config.yaml
router_score: "sigmoid"
vocab_size: 46060
tie_word_embeddings: "early"
learning_rate: 0.00211
max_steps: 9505
Below are experts of layer 10 (counted from 0) of a mixture-of-experts language model. Rows are named router (the router's row for the expert) and show model dimensions 392-447. Each number is 500 + 25 x the weight over its row's rms, rounded and kept within 0 to 999. Numbers have three digits each.
After each expert's rows: a language model's description of what the expert responds to. This comes from a sample of Wikipedia text that the model never trained on.

# expert 5
router:508476527540503530532496500467511503502504480553497492489520499518471499520500469468482525535500451537489485503524488491506512472496487486501469505531534477472516528541
Description: Institutional name words

# expert 17
router:537513514526483549509506532498495496494450512554482488523493495467468474493509462485503530518523476540536524475489475520493470517470493455500525548488486507508503528500
Description: Section starts, biography pronouns

# expert 3
router:515509557478495505536513471489481502488475518507509500508496461496485493532486487495541532466471496524489520493499480476482504546451509498514461544489475476474523531519
Description: List and infobox openers

# expert 8
router:480537533553486546563517448476552494500484499480484535459491522489478480568568473485524480521483510502495497474485475466467466542490514514508504485470480513480519531531
Description: Numeric punctuation and units

# expert 13
router:510494520511521499543503508491476524479458490500504528505481497486532491555515483523494493491483475516493489490472488527473501528476488472527508533522486462469505545496
Description: Infobox field labels

# expert 4
router:532494527507502538541523520491463518541513549492500538505503506466496511533536482499481534487505470501521509525511460514496488530438498488521535547486517494500494521522
Description: Table headers and cells

# expert 12
router:525481519547525516524502501519431542508501478460505486504491486485497498567517473451478518468502509511512474543502520496501501492503498507500469525492508483466499489524
Description: Sentence-ending periods

# expert 2
router:461469528498513547522506468481487533490472507516513489495509492477473527500537446454506536558490465512510493482484490528470492473454511464532501507479506497498516526486
Description: Sports teams and places

# expert 0
router:466524548503471523521496490482469493511505454517481509509498438503473510512545476476517492496531500498494471510507471497494499516470470483539503549520510507480514512524
Description: Main verbs after subjects

# expert 9
router:503475555504506497555515469478501507491489523499521527480474499516475486549504476483492507476462467487481483514483475520504496517495525517561514552526477485481492512495
Description: Table cells, geography stubs

# expert 1
router:534497520525517539509522463500453505465513506477484533480523518477477490517538472468490521519508438527539491458498496490495507515478499498525478551491444505538519520502
Description: Group and role nouns

# expert 19
router:503512529469507523554477469460484515481486520501508475483515505516460469498537511479551484553507478507508477511518494496478469500484507491530484509523482520483496469519
Description: Prepositions and articles

# expert 6
router:492518525459516545529473499476469500452481511471456503484489473494496477528509453477507522504522476495488535506508452499474503555494464514482521544516507492536517476516
Description: Quantifier and degree words

# expert 14
router:496514514469521524526533482493498527509476539471469519486503477486467488516507486480537527510537479531505470514522518518511514562466490492501487535521496534491495517529
Description: Adjectives and suffixes

# expert 18
router:513478540484498492543498457478481480499484540516498517481470483501475506492550514465495511528532497507519476502452489493473492497501481492494501558510495548502534514543
Description: Articles before seasons

# expert 7
router:524505526484479528524493493516507525498484506490478534490506494451496471534524500484470507543486486526470502479506501522449508522496480483537489588483531523516491537511
Description: Clause connectors, punctuation

# expert 10
router:464511504471498516489520479529472496511499507519483515521495500474501451474557449494511523499512445476499529459488484456466528520507464453500519515494476523511497470493
Description: Inner word pieces

# expert 11
router:538513514506498539518514485469487495490488502485487515502492493528490499512529477493531530516523468482518534501500472506465524482490471484568494514502531514532517509496
Description: Possessives and foreign words

# expert 15
router:486491525522506526509504479480494549528473528501468520462475488496505460524530492456491560528521485505525539496516490480487484522467485497539509513522492498440518505518
Description: Years and dates

# expert 16
router:509508474501505533542530461480503518523500524501489508475492482489498508522512492442521494512506479513504513462535485495512542546488477469510464528491469508481513510514
Description: Coordinates and markup